{"num_hidden_layers": 10, "hidden_size": 448, "n_experts": 16, "experts_per_token": 1, "d_expert": 320, "d_shared_expert": 320, "hidden_act": "swiglu", "moe_layers": [1, 3, 5, 7, 9], "router_score": "sigmoid", "normalize_top_k": false, "routed_scale": 2.0, "balance_loss": 0.0043, "balance_bias": false, "router_bias": true, "scale_expert_input": true, "init_std_router": 0.0225, "lr_router": 0.000528, "num_attention_heads": 7, "num_key_value_heads": 1, "head_dim": 64, "vocab_size": 8192, "norm": "rmsnorm", "norm_place": "pre", "norm_eps": 1e-05, "positions": "rope", "rope_theta": 10000.0, "rope_fraction": 1.0, "qk_norm": true, "attn_scale": 0.125, "tie_word_embeddings": false, "parallel_block": false, "init": "uniform", "init_std_qkv": 0.015, "init_std_o": 0.00335, "init_std_up": 0.015, "init_std_down": 0.00335, "init_out_by_depth": true, "optimizer": "adamw", "learning_rate": 0.000859, "beta1": 0.95, "beta2": 0.99, "weight_decay": 0.23, "lr_head": 0.00313, "warmup_steps": 390, "schedule": "wsd", "decay_fraction": 1.0, "decay_shape": "linear", "final_lr_fraction": 0.0, "batch_tokens": [32768, 65536], "max_seq_len": 1024, "doc_mask": true, "train_tokens": 333100000, "max_steps": 7208, "dataset": "wikipedia_en"}
Below are experts of layer 3 (counted from 0) of a mixture-of-experts language model. Rows are named router (the router's row for the expert), down (a neuron's output weights, with its number) and show model dimensions 392-447. Each number is 500 + 40 x the weight over its row's rms, rounded and kept within 0 to 999. Numbers have three digits each.
After each expert's rows: "raises" lists some tokens whose logits its average output raises strongly, later layers aside. This comes from a sample of Wikipedia text that the model never trained on.

# expert 14
router:506497491552482474423588476570497548449518500503534479486549496515567564497492505573553464512459508513520527556476508537466498566443498499541487536504551419530514474417
down0:590472552507514526472535474568516512537500456487555577517482511534480488503538651566500483509431497427462499520504511490500462471543511510529480528489504492537488550457
down1:483519556505510487525480497517514486489540535526492509550563632493570470557517717502505508542505504478469472458520551506545550503521497462510446520500551460508438489450
down2:507563440560487534497498565526401519473571411447490466547486497526460484525487495442470455541594476517524500559527509457441517523475539555537504482548515498565482462482
down3:497526506498533511518479558519482489514574471536482534547507495500496563551589508523533465506525469483486511379534556443463521537483497425554488488471547461485544506437
down4:512505467459512472491442464509469443463388544520544463498574499527524451528464661473449544509540561534532476554502525579423500599457486500553465512480607536528503495463
down5:583401445540472479462451514569459506482413555504538517509535466544472460486548553468471544512500554488542538504489525520406490567503452585544487526508514549483512531474
down6:438507575525474484418483490456524420510453492482527497545498571502419518483446495528530528535575538480494475527554466448483529509580432476505453480465510514524550491569
down7:474470525513617538545462512494520513416416467495507489556507512490486485590529597510513558514486461451503504528523496456538557394513553512507509490457512501433510444430
down8:519524466457466388465487538496534533486495510482514523475498497477534521481525518501478541496456503486574516461404529585446506527566459408537533494466489395541511457492
down9:484508494510511491454489486521468520519470554467509456527478494482456469488533469521468489463519479514546533465465539521452416433520474510460513522528524579409523541545
down10:511528513511457531534533519543487490425412486466493410440449544459520520523489567562506531574442483485476427473413506443545545526459549506438433548438438448536547475476
down11:440440575504505488352487561473513416601516534484498481412497476548521540492530404457546511476528501542542535529510445475547531485495525472536545479467545532509427496516
down12:495492554466500468506476558535524496527519477593524528539518460550452486566520464477474484544492524565537548542495506555510564503466577564507513465530365478540512499470
down13:465516431492500458503565505515493563534500506519481458519563501446597484484459615481530492532509424532494494503549433448539549571462459506463547525523547479522507442463
down14:540525465457542535583515524543516397569467402461594564557537457481445477513526619480458496513522528538480487466545539499439454590473512525477539458502540561498532501483
down15:577507423564465446427550439452515495481462474492532556459468479452552516555509456486483523548479535484552580534476461539499411445530513590476514491494456505558553574506
down16:489552486526503502456532516522480512448568493521487541471487512496470553520526558489483489508544520457462467512539503471499509482482572483504498478564553524527460513559
down17:510527520538509460530490510445471507439487512550482531504487484488470517549495490473517433524539526507519497428510481554521542472500444480525510490498475466480524562488
down18:529545516448493466466534493515528491490524543501448499460493525524543486548513507475544581533459487543492499461478457455443544464524458466472479436430552525491469507486
down19:537436497545503438518475458561529533519519468530509516527500521549564470544513454583475477564476523468538497523528503463530431497508488570481499509423451488515508532532
down20:515472568545442544524597520483537494530518527545466510508458553492514536478535392495503476433535514497480479482493486528576464577483539514503494510542528460542485547460
down21:509556511470441496498544491543409493462451429510440543470489510469556518536503559523514438516483485452516602435526447454438501532505526537562469465568455485464479507509
down22:436549505549470528477426452425486514484516500559560434458455548508596456569475446519519497518482509505536492447563468542554488500551514539394490544516466510415496516461
down23:496513476480532470487507494445525498489570497573472478522519465493471498482496526498526434625530496441408528420518501532482472523498577556589450558498528495559524560436
down24:475524515453580540491566502584533499551549438511502542519564509490473521484572617456492530491485477476449494555519521506528530457529518499480529484513525506575484423432
down25:498545450501502521507458547534454490569536467532442464509502537497487480512411641523424487535498503479451493510536532505517488494491541484478474544463504482482514564485
down26:446486516483539482498441453561548538524552489473513454465509566473541414476487480416476465429464485477540510569534511472500504485479512518485551462497513508514497456509
down27:414487495566514503541518556509589524515509468396544515486478479508519447490461512522519499507491512540523535486433493468439448515537445543488510554504415582526498397542
down28:543557558488570484488530552520530453568499505555413509490492422562488527501545471530473500547525453545431504552541513519483489532504556502524477556519542442483465492499
down29:550481481445467516527501477509460512510478510564444451462482466496538466535473619532438511557411521476510547491573550506486454500424469486518479529476484465464487505413
down30:514484507530532488433520463447515496459439498497490553462452428509478506506485352510493551427464537515549485528483475553440480440512506529463528462479485523481560553557
down31:519509487469520509498493493474445519493536564564491488503494492414463513447496441506488486477555540470517427570553547440533546528426527525503464579449519539516461568479
down32:485438450503523482480540478527465452582488440557561460578536552551544553497446557466537450487508436486464454466421468544494466500486521504470510436476491426481492460478
down33:501466510524510474482431444495541513429445516520458430499466500577475434485525428557459489451499526548520569564497477490537486452492492505464459473461533528476508513512
down34:487427540487544526502465525468467527531424494473455462508465518527432504515532499522462547413477483479463502512501468541477509522574557464536515521425467486521532468539
down35:521452468524504488480499444479507494487482425466524535465465531502559509527500513435445499439449504494510525484462454494437527571436540531518531440466561423528496515495
down36:560599522474501515532492562537500498431544508552459509381491496486541470479570406448465401459482482529492453478543516502474496508551530463551570448535480501376508538477
down37:549561368442499537498457484529465570513539568471478543464545532547436455540433394503487509533488440474540503494531418560481500549483472552537535497551462518490513521479
down38:532495469467480566412545523493522516480485497441511518486531425525416593450522438444540505484538478539570496511507529459510573503527478541583525539515493575550453513474
down39:446554502473403504523475541487543452535457488492419473502473488485468504502428593454461427507565501443532535474529470437528473518546481515481446444505444537505468478547
down40:490536410523450556505570493528505532549509535499468452452444466523441465476460416504475473494577570459567514506509538491528521466450469451542490507563565480532486477451
down41:553446484485459472541543507485477486473481453445490499516528472488387460513539554519527467455541511460452472487507524491521463568575482441464476491367524486463437499516
down42:523451522480518561513538493544464478507432500515572528508563479543461447521497701488502490533508526499497529546510450527460525532475527538511546523468520522416512531495
raises: "==", "===", "=== ", "==== ", "====", "== "

# expert 0
router:457553562482515515494578559524516540546460445490458502511482534478470471489522519559452444458525529542467447595466511535536519501437488570519464500527484529487498519475
down0:532487407542484479484486473497481444524430503578598448532470511505529518482517551525530528444457458542522444563552484400472495514534460453530474484481538511521605466516
down1:451474537479539507565457514472499383531490552543501499492453522485475478488445503543499529554486487461450483524526501431507462467539536443488522537495487447479452518532
down2:464499516469566512544529536450517505503524534493488487556475502527535434488562474507493468505489539510476551488430564495483495478543497490483447428516452504495462452514
down3:562495405423537494416525484499531544433503583481513430421535430485479553525477442489500575410572456508433454437425467498467468427528487444477500482495520487452485490556
down4:535484452470475481500510479492553493500495523533503480567528521594514499481517527551486497480478425425408455477469498531454481456439515509454543531586542465553500400490
down5:482483520496400482584548568492494534499514482559498488550445515521382547536495484474451370541462531465502521516526499475515518485481481483497499511504439468501486540454
down6:525525538416507479487480476532491476540543546458537476498545541384477517444461620530536427517539534479571493523531488445433511486538516459522480531441475516479510550562
down7:480513501463525499510500490475563549503469500517446598522510457553534598558501483505502530603488474465490435505509524457458474526535504423463451480607525526530534457523
down8:527520535500500554501478487551464447505573487487575503538485510530516521501519544542485549497487513507504522527520432467571507491523561492508429470427433483475504477550
down9:525441550519525472465489552412457530522475459555495546522620510516518517405531516548486553433496528483487460596459497535475475469583517538489492598547449527484438488455
down10:445402424527488533503490426543523495463478452474458614507449489465462552507569443514589511518525445498485490462520502456550463589546488587508524448495498463493455526472
down11:561583491494468464437532507567487567507514536497533529517564530489433433467507540431460530456489484496520509421559479470535618491534549502407418485513547478471472530520
down12:486421546521480504487489496480444514504508542477432467598495442465475447553505449497496523456483501431595528460541494576545549505548484527526523466480474469410543487480
down13:503478449491511599481487480555474444450517462399477503497557536498391522498508472484488555363525526466554522513464534452542516495557469484484508460577514492392540480493
down14:547487506441487538444511589500479464505472561509451546374511571543536498541479414452466523477471499501570471448525482467515558489424470510494476508503495558442556555479
down15:496555485545485462543499505591463567470510497508474513485465451465488396590483506470596463586537479476520450419517482493484463528520428496591465484510554476437502510449
down16:516512539456506469526435566526509420534412499539476507478471540505491463463552469561504593509424510419587509505494480462536501498496501494491551438542457504490649500558
down17:524463478525418432447514481507439477480508504481536404571477490535500490471567492437478490507462476464490474498535477522531472468499540515449480497474465530532505452598
down18:442427551505539474497471447440472474400511450476485493479461529513494516529523465504530520571511475474523466507426494509521521514470502467512357524476530560476499507449
down19:446511523424462498526411500476577492581470491520505480618512506478489483537455440487547475482498520516522440478537535538475449491537532442557482562467509501398499441509
down20:523558473455506517492448507508503446489459502524434500513494470455444488501499551512513436485556569507558503532478566476544463553480526412471501516468492457516500416526
down21:505445478449521515519463510445542519464490524422464514504522429571480513527515499482487430520476527468537507555500493510545551481410479476449568562488521463480509492516
down22:490514440505533503479523502553492513462413486502573529474480507512519526464506479498531541434486460464495565582491384472590513457484470498501526467533470497472517517466
down23:495553591512441471533486473511595492483469465493570569496472559539500518537575529502487425488496468489429464483469487448491497502540570459552492502485513551504472488546
down24:467480528471504513504496518574489516557539521448516491541582465458533455577433502529504491454485577549480530472505457564521475542511502462541536468500554452507511470492
down25:442588504546430444502552500506457546450471582468483453511429478490448460484505530419537516499452482548399484581557527487433511517527421478522513517446492489473428557466
down26:467492500480486597558573483509520540540541501534523475523502456534512526542451474513491535469499502562530464508489502432526445431544525495488463485548495521522456535470
down27:504517484516473619464471535471604505530463463497481564425438481526491478577451445404442462490517532495436520492476487505526486531531518456480493520459472538456532522481
down28:482491506511436384529482497500521543584438494509477485523484533437566524509457537481498512569493548477539459511484478576451462535482452582540438591486501477572531524550
down29:499459502534435509499496483609471530470535523425485464508498472502530512536508555496534505571484543431468475509519464501463464422509454504507450543475473541526499464429
down30:483454527512500452471546480480513559435522550550442468519506518537532515545572432492490585492467505472512575484493418500585537474468411427506488466562461519498495431494
down31:474530517476505490512447439506498483485521456524498448487514502503471450531512545515517450521466408516483590599463497559474450431513502400493505503516475495459499504540
down32:453575534511468482564488517496495510543438541497505528475506516492509501466464510427505512538529547421463536510539520474488485512554534419498533557496461506551512512491
down33:515492453503531437475516477553518541470502424565520444499443477465512530505466537511482591515574490500455608521511451548491474471484449510459617462493534494525538524439
down34:520515465562431534540500568444534517529491469496575470486577490485473494493453496471486525575581448501455520475444494516504482430481504557472493517527518510580477484499
down35:544499424430464559565486507480527512497500545492490563491507546506478545574516557511466459433529506461536469443414545438512406496509472547524418566510376488513457519545
down36:444489477458566516476496385490421533446515533488502553597474464436505529519468505495515485478425505425567406552551575460484560508541526586470461566497470516494508539542
down37:471434451500524562503483450548506510497442594428472503479562473493510508471468503566524493475504454436504479558528519500532467439510490512572505539468511449501534458494
down38:516510518540423536506460489487541511432537488432498517500480551491533489516521490499519571463460465482467499558506472554556519524483454493567465451469464498487476472547
down39:464467459530564545561454507457514499493422497469471527556445516507434517518564451463498508483553538452516466488515492463438494530480491459548545545442486445508491474463
down40:506418487532523493495503445486479510526473482537480481511492428446476525491437547532515500518476494429485435567467493464536407455515564500470516450429549511515490517517
down41:481536473496496502582534507557563539512481499536471483414477553538512509484502485477468498407519505460507477556482516441444405562519467437501464571483477526501438566526
down42:521524585491539507599479538501520435496402533509492508458475542511537482510425509531508493462444463530494511514428554547512501496495561470536481567468445501515528431510
raises: "b", "- ", "c", "p", ".", ". "

# expert 15
router:439532490525515530448521570540541522518491437490488482509421524490551542569530540588504485519479462440471552437428470585527553487459546517449476467490505476533504540473
down0:486486483491494401485489549500384466487488473525446485429509415528378561556512531556484477486527480486420454530601493505460439474503476502477553578517514478541534473452
down1:512525511494453547527514460534510522485584481533485438544482438455483547531558577488514521517453542500527449594464495587588497516414508500456566556510441461535483542534
down2:570529498497490501472498465521483560499522469477402573492482502508480495515475485482493463436503432462450469413488476460490476548564484529488533510557501487536504478520
down3:399464469556540469547468496516459479428510466518558477456555453393467466477566449550452554453560477533541486526517501475416509546482541526485563560483489506412538478537
down4:487493491501572498518499508471443516514479495533525493508462564480547528509505426513492581504484464545528438556522526501485493494490513556497551561508565493567450576495
down5:411503548472502504516496450530448494451497498518511411431490449407528458551545439540439467439512447470529484485527555496481563504420510478474477463477515539507527494524
down6:498521549482485549547532436501426451503543486506475486513519473501536529474470479451518522468455514462433490538484543588435557500449515481518464455503474496476452502479
down7:538474459489496466547483455513535512546524503443543522487523497456423520507493529551501464434464548583515549538485470450445472471507514463456585536490478452481487523516
down8:516484500557524513497496556527541505475534489503454442510540395543455570514515644509461548558472442589495432450526491467492518530521474469553461413496547516558551526466
down9:527523524488445521455484485672498477486481477497421519444533535511467521528499592546578607502475490512411577515506533563525481556505521571540498502491473511510474535442
down10:523528506529593440513467473507485514503568444513552521499501489460526511481572541526473542477531519502495556463448477605542468567504484459510521511503484458509510492510
down11:516459488500572463500505426495503497459480555502514447513485403535459524523508499480479500446460573507594487512525554422473514538507456503515527553501499487546491543506
down12:521553526485454521506502495558554554464516473492499437547416554513440501451533511496478479487462510485439491483523480555464480431483530540483554497428493536480511482462
down13:659548471493502499509567577463479403580571501476458507457462428499458524541506591491503494546486441534505509488579512502479584467511500493514500472546525493508450491483
down14:409472495458488443494522433457435499470435536582549488491507527566485542511456468397476519530537447557418403541528457488445538438514524484522476540455449496537482538522
down15:433496553540592503486538490501467509449475452517489522476477582465579440503536548516445559531439522540464556546428552506551431459481528490476478509480514456501499505546
down16:462403496439443499488450445483546507507498527449579456540537523500476520443529557481510477453477577522467419496491516561531503501513525478512465498503443482530472540566
down17:528526459544490486516498468456446461464499513524481558526438394482498471529482424566528485476475533516593450496491494450475456483475454529457481471582490518602512510455
down18:506507472547497483515534511529489482495544517509479601548453555517490551440461494453491546492546488524499489461504519455498474541523440460452454509576553483562513581483
down19:461507478511537488448522529549535520485480512443497494465486536508477461475607589521477541527540474581471587509450465446592503494551431505517532471514545486497533521579
down20:514514443453457544462434462509482479460505539479484487478497486516512521529490386474533440510550585530472500541529502540469517457506611493417514520524462444480515568481
down21:428520454469494536545536457484519480529540486469528586498568489506602533436504491492571520443531470544519500455460486539509528452453469477540501448531549514465533512506
down22:529514481503541524520514440456598516433487477509487435515456532528479512495473478489553481476475532546483455518463511496456529416503459461517518429465529516521440570440
down23:464483437506564499463583509469511540526494521481564480481536518449529500533403506480432495512465517582495481482508545559530504515480525572535489466503492484491594495590
down24:493524443508450514431506511516544542473500529502441501501522603604525458530483532540506518558522473595457470459498485471467531495513491471497538483489459513518481543533
down25:470436538529468489446530487430508464485447491528466509470474472518493432493519428523495495425560395498572520437501453494410469523553448505490550524459519457534532646498
down26:498481500479516496463601514490528500456497498587538492457566528574542482533443491522478458575506507476492507493502538494533522398506468476496504453474474531561538429501
down27:574531480518504454439509499465562531512520524499548521465537546500505524507538497437461456439401481560487600382438492470498505499482439456466482489560485508471480475484
down28:483584493599547482458515485506509510397511435463541517463509544499532546423525537477447491431464522477468495427488500467467452482499507499492434534466433488470479519543
down29:442431514426564527443512516509501532536521448500497574571517421518498546542524581560480485475495526486404515420493443494429503524534526569469541426481492417480510504486
down30:451511543434473493524509495407436492431490555436440510502436523526534516457458503500523444508558532451511496488520490456507455493509521525523575522458386466554372550514
down31:451504494469486530501526600545457512544479405428487570506487508521480519452587504454491532497565441446541488479449530544455425541492564458437516454557459437522496489522
down32:505518590525568475551439510514572488469502526499468499513487508438504520473491536499532565537516529547514553464509420452465543543535418479519481518501507538496538488473
down33:449484477513531526539521486551494465540500482473518492490478466438464507446542594482528561461505530415518465440466471493548566498508502523506504494507518454504472567516
down34:501558561489469514504544587513513499477484524457454409482450566534511463514537511487426481541498416501461559489552464518512537538456558528416517525536534527516526475489
down35:581509473431533447483478595475576473480461561502501454480458478563518533536547544522457575505456483502477484472560502491550542422489491449547482453496513572528505458549
down36:513473515511514520556491469481527522449515544495561539473486519523481516570516500508467528473457404543510501459539477477530533458523526552475518466511505388522519540471
down37:480479563524554446496535512489500510457432460564514488474546452512452472487461485483378484477466418511545454570468549493497513470512546523413466514451440489521549497523
down38:506558537484530521474518590527501433452472591456460493499497476537429490543481537518505516524467499563499528456503453517611518454479518512487521540517447484507497529528
down39:515487532542461536556464562431576538485490498575478493532495511512567485515479381515491511460452484450443527527491524573531448443506545451470496508494431553476520424557
down40:491504508392429512533532427538481521477467490517467557488441464496565494474442488520516551484456533516464507501450455461504487525471556495509457511474574529500454517554
down41:553451518525462429462429514526467498488435473508485520434476477488434532413484558537487475488436447553500531514485578476476518510541452474478457501459505541455556463505
down42:571569525498456494536503515493466518555501506473515433503512481500455511522434552452519529488517516503526539471494540624461472562436478430461439478468469484470507468507
raises: "ex", "st", "com"

# expert 3
router:458546477451386512542544478515492577490523504519476480414498497541522493513459535531507478481489464477519536520495479465512489528486481571524480472472514510485537521449
down0:471516517552421500466473433476525516477509513475543438476499550442463511512451505450495471489503445512537530430496478530491530525523529521563494462495465534574519487471
down1:469475502492526430418557435505492552478477467462516461482538512486507518568551539442452543516458511540509542473529529507471447449500537500482500531564575554494456479547
down2:537460495533413509500505513445468574449464555461532482508475455541567473469526462457464560483510474504522457500536496469540459506492561520454523482537488493433520488479
down3:526500498488466577451457506505487495455502496515435478482533519512552552486534526475486475496539453503413529482550493495469503535510532434477509439468497537560532513539
down4:481489447476500503559540489469526564511448438565509488486449489460570494473483499520551432466542465553525489538443523472551483476425478506517476411482502477553478500520
down5:459551556574508488513530508505453525532528538528505491518432492470473485535417437514516564461551541599457503496515515500489551505563516518468557512495573491488541556552
down6:489543501506547527481503481576474468524502501472453404438482542432490416507474534495492601526422539534531474428494492485515500474451432515486450468486459519403514471489
down7:460444547497469559468480485516500495452481474495503507576461532578518547409515484447517502471470487459465473532444537520464507531547520430517511506514482534545544512549
down8:510448478487550528566531466513428463514497560509527495470511552507498506451487511544519510537524504529438462493510440502542532551507482493485485496500493516510473504501
down9:480510479438516432563500575508471553505425490456552595444464486493447518531462501508566470481442526466529514542491456543509540468445483548498520502474492543538526477518
down10:482434443498537541563502481445531520510536473532538521546506515470486490490534493519459502510539429491506443542522592556531507513407543584482536545509458424504536508470
down11:458466511524449514484441475474499469458528426443472477532506548518486438531533475539558565567550472551549489495470433475491475475415536537530505535530436431493543476526
down12:559551465497522511494522510493573462531487528525485529485446481508483523525486508496510528485521420460448522560511469449469520509450560562487554491468466464522511471482
down13:478504531479535509504562548512520523491493528463487535544461538474490493430512481471528534507501476509466465545480542549469501479562503446553527545516481434548530506490
down14:517531544600477472540476506499472482503445494550484527465574491454437566461486492491556515479438474544482527518471496487488495520397480501473477479545486511492558530497
down15:502466384438492497475525523412541480466542484476463544418535475477487505517499594451509494466456446424594445508470540521515554442542508496501475487585543477490486458527
down16:426547431404429553547540460472568562495528512416548581536499516483504555451499402482542505473521507570438505494483562486490462502511384478481430546490523432446548458549
down17:493519463541500469483564527466502442430495472533505392546491487502452464486523543420508471518499543551396496481509447490537450434424481521499466531519482441463509432469
down18:478511528559529430484491467508511447496480527472553468507446493495461468469568435511520439512584550497479495466513526541501445578471534520483516443588485594518539594486
down19:527469476503466494468517592443481543588423528543505447521505467512485510463450476469543469541493554579520455527443541475554451468484559557507510510525522497526495481527
down20:502554497511491534467577466551460540402448533492519557518543386536504480501548586486513516450497459423481566507525489516483453475461423505539514598569507459442469515433
down21:487545563507518512511477531483516443457533474508442566487453511541473495494442479450433524567529545500436504424458462461581368441487503580545532490572478504530484555569
down22:562568456445520533471525502516467542488492461407521545526478523534477562502526509451564471495540569442513533513484479512550479463403591520454543486492492524496503489500
down23:521495548473509506502459575523494503471398436512583467520511516530497551507537536545492577506466540464563485463429476428473513449549457527525533472531536515415517489541
down24:499530457424534502491486559557536483458465467488492553525479496507462494541509507471508485535470500480440497530547511458498445532491564473509508469474534489464531453522
down25:577450435516478491557467460485549442538474487491510544430441456461555492532529508572522461471479517572526481574446505592413496538511472490528523504451497529561542536476
down26:510468474518520514557512518458510457573642521534449452488441494448451463468535546519533479511510497521490500475551541468460418491480490566483546480482392522537514501556
down27:535522391514475574523549464509563514523523558460543438567371484459476537442449478482463455547529489502485519530504647478487568508442520464518516475532494455510489555528
down28:517465497451462454523493487528495515487511511476500502438521503493574576533583516523562460514492524520481504554523484479509448527503532553575576495521531523454587519491
down29:553551525504530512567584542515512514532517526524521575438546505511519472464496538459559498513397537510570450516505489463520528552486516488477530470499472538533524521445
down30:535509470493582530530486487574508507534447550463484503521536534563458442511501444519493511466511554470516472463552436531513386528467476533517527516488463530477471521549
down31:482515590454504368549491476522533463557512508524527496503508470478538579470506459533470480528570510479476558471472495541537573555444428516462482462514477542469449505528
down32:502497495422528505559609535544492476487545535469581514551478560549514502500482463502459518525457478456467503446508416547518504533502514488535601521487594511442569447552
down33:494549519487534515505444538477581543418483474471474519507454537491500575532507501535555526502495486482455481412538492522475505459522498514493469551447497508459513499526
down34:503417430501461518499543505525436573388498521531486546462471572496473469482487482452488537497476468481528483507497472488484491499572509491498496456499555538482447538487
down35:528432538464530548418412507450589510513520477492521484461506446479458491434439481539480514473547528528477504529518477502474534481499539500495522438521517495524452529484
down36:539430514470405547564533527478501499498467566491481469527529501506511533447439413501497443564522522475515436497507516511529512478467455448493568488503453555475509501496
down37:483458493476566526531513419537526392492595470542535437575491513510523497509511504443534434591589514476493504549497493428492544433519504458534448448512471532446494490567
down38:439556458466509504525487525405450471517548457465517500510452499522548550417547545480492510489513485505512554490529531518502580428484545461477547460422578500497534512508
down39:486503481559531480402505508483425503421540497445472581478531515467447507527504465469451520485503555521495507452478502542451458479502534426511507563439461529473521482525
down40:516518442597476494496440521451485483465487533428522474545534583553439523523519455496515502538505510488495597552505532500475471417535471522519496525560496536552442467482
down41:442397538502497470529506479516467485464543536468561516441506540491444489550645487555496517445485469494521485519487500489567481463512492580510502468622533559452500554451
down42:473477377487461537525506506492523520545519523522529468517494508510487465529471590510546544619525504586561520589507471380444496450460542529525490489498502525534526488581
raises: ".", "op", ". "

# expert 13
router:498468440507534519494568439511506567529482421532486482467469500479457495483454552506474516463496429513462524545420521522543514560545460526457511451521499444479478559521
down0:468536534483510547518512525484532498400464419456528571504540543440477547515478516477472498504479480380463499450546491558494475474527527487578501551495462542532506500429
down1:523567417519485481545572412570516509484515531469505449460510591541469477427490524556543425513499597503514475490548489511467557504498502580469562505508532491426481506447
down2:512563516493440495442440520481480508443522539474512521477511517494486503544449425488507464508538565460488436496451524377463558528545427465505542478525529556423491498509
down3:530544450501492483504492448491512527472535480480465520438513490487451456518466434497476495560613495463519479504515510468590485470445487452515550467510508535437545451541
down4:485514538510438546452515542471502542508523509491467493505524480505441523450508491533477495463408442520479549488424511567515565502486406511544536497541527498389514549491
down5:541488538530455426598505556474482519466549471572549499543490451487609492517496477518453550473471498482557518409520486474607502540499479493439535503511558508519511489488
down6:506531542459480504508485416473541498527479488452486607508530463493518497481521504507439516456439524562492523578470524453446438488591501469518530485533477533453565496541
down7:435523440552515431490573460489551463528461473502473505576471553541540513511553518512482501489423505489577511468444495457445477468523494524448507411493477454548476473484
down8:421510491494552493530501463564480421554500437499509511514490448478538503489482409470500499545507480513490496460474528543459474471420514536617519499472457486446587488559
down9:437553462436473496506539522509503489537459523491564513450528581491534425553443562440519449451413511553474505526481523481474554500563482445455487556458525479504493468577
down10:495570469422464535530461550491464467494491495525511456493556441479540529523488486515474464526505535483491437559502496542607491504464477466535544535511450437491460461467
down11:444580496496509529496532487425528500458569560505517514492505368519502489518530541567468432520521512532444459523571538550478541498473497460562520537433472546466570484519
down12:525579504574466501489522462487510511505488532480508484543541491464493498528510503494586557507497489482466504476503493511571481577502503465477471449493500500475453601519
down13:473493576578521510545513504492473521462470537504556489511496458494463522543529491478448579487596476537488484521491530472496522460509511524567460496504551400472509516532
down14:458488500471489504461437455487502490492452500474437504468531574504505490498459519482492475564571475458499458437583508492506526493563545510483528494562512496547518484475
down15:472502534491508564465579517487467453460455450490491489495479434465487528492503487484466415516452488522612559478424547456496505479497481415491448520481450486542500621461
down16:545538495432474509498456502506486469426537534508508448424469511430531441524473432468474559479490448447457515535497476513528484436456527547558497487473468524497538527451
down17:490568490521511495493519508547494457533592505427494526498573466531492462428494535494516457450464599496509507510521468491522504418550442488451510508524511525456493544474
down18:512541549513552483518427593492464456470484457498467453569497475563476486521527430517512487521474488449583515467507542495510443515512474441537503492546503496505482498464
down19:523470482442497463577485551505556542503502546505444542483481452513496445474535522407529477499488475553565504508562456514480500513483453478450538542509435418469548489553
down20:489468455476473458444485507477484441547493570436593460521486417468526510467537575447545446486487530510504476411465478522526528547490518507518558406551504516521542461529
down21:502468516555432482568515494512490459511507510511507541435454493498487464428464493440456432511503517548544418467578449434514573521503506452505567542568559579528566512466
down22:461523506517576389420513551448489529518497603527522472528512447479525553445561579507528585519567572466536483493561521506515486499456503533483475459475534506476510564503
down23:509485476419485540551499486501525536520574506581489478538497578488494505530482500447403505463512487484457515570535513475513497484495517451482572467524502494533489486515
down24:472502529508540472510409514456507445508460501500508510548479522513517525458483564519465412459474521521497488506523553427520468587510580469488483528536457496497514499484
down25:495489493501491489504492514479461510547462440521410457536557494489463486522458541416493502514487472487521481510489465619520515494480537420518451531459544526570446566451
down26:583491478525474626459471501455403534459514474520477518497501493464497483576478469553528507496587478564442498504540570505474435489523531529524506459534485542516475495475
down27:502415459481538505395515498456488515555544459504572439464481548465481502562445518410491452503526510457523487480456587571514433553469460460535473484532474476581434552506
down28:462421605513555462511463478538521554487570545535541527526477500391576507532527568513440510468502516545475534507527548500538480440520442487556567485492441546504514555488
down29:493523494528509501514505508464526512549535506510561531507506496488511560506481485454526548507484421544460412532468579514470564559574538487474346522525476443476422526506
down30:476507555503424443492449469417552449591555449509511514548534494448521528462502566429455485542447567547538430485443539535529464480493493521459500448492549547485499581412
down31:486528417560544470522541492528563447575514489505489501495533486522536488475494512485517511505490457580462528481456505490526506488501644511470554569513505517469495514540
down32:459484492510540480567515523504494508512496485570532529550495537473559513517502571533554469476493474472489531395489407503486527433504518494548469423467487555525478486503
down33:552530519510593522480389551515436486457480567492464517482492536515512439496475536477562439507530515494503434491452554494542545450463576434487490513507576485525536523501
down34:441539517422507542422514450567493450529397557454509594595500511513535562473513472528523493473523465496522548526463523474495528536528516450458492533497561487469463518490
down35:571559487569488477517512547572484517488472626500471474521506464545521377437533567552529524474428477478551467434585540476494548567550499468523523527442502472486504542567
down36:554456467569484496459465462480585532533522453526437449523427521504551556482461461548577479471477493470521464498509521468455432459507494497498552492472414499444471445516
down37:541513448601519477468430497494483514547500469490505510563444535531497503541464449553502494496420557460467396521489465529493494540513545508463499433522582442562504533525
down38:538603574548544500486457469468514431477493511510556484473496500537520470428480487517561572461482551446472456468584558478523534524477476473435535559489488540500512510494
down39:431497533548481568540481522504489534460501515476503580458533401507475592449556517530502542510527508465468503556540471523455545539506563462565508503435430509499488512433
down40:510486511475500483479527464499535485475519457504441581613469435451475508505461509548568510577547508520535467508499508529527605559468610599512441475539568490556523525499
down41:496523458502487528453457542535485444471461479496510496498499468571478558458528473508474480528486592508499503449537488517571425507560493469458537476583492451545502445440
down42:540514449498583476468484461526479476476485545425554565508575452506540503486460423501575502496468427487528492523495534492491491567532498539522567542531525427417440422439
raises: "en", "w", "D", "lin", "m", "=="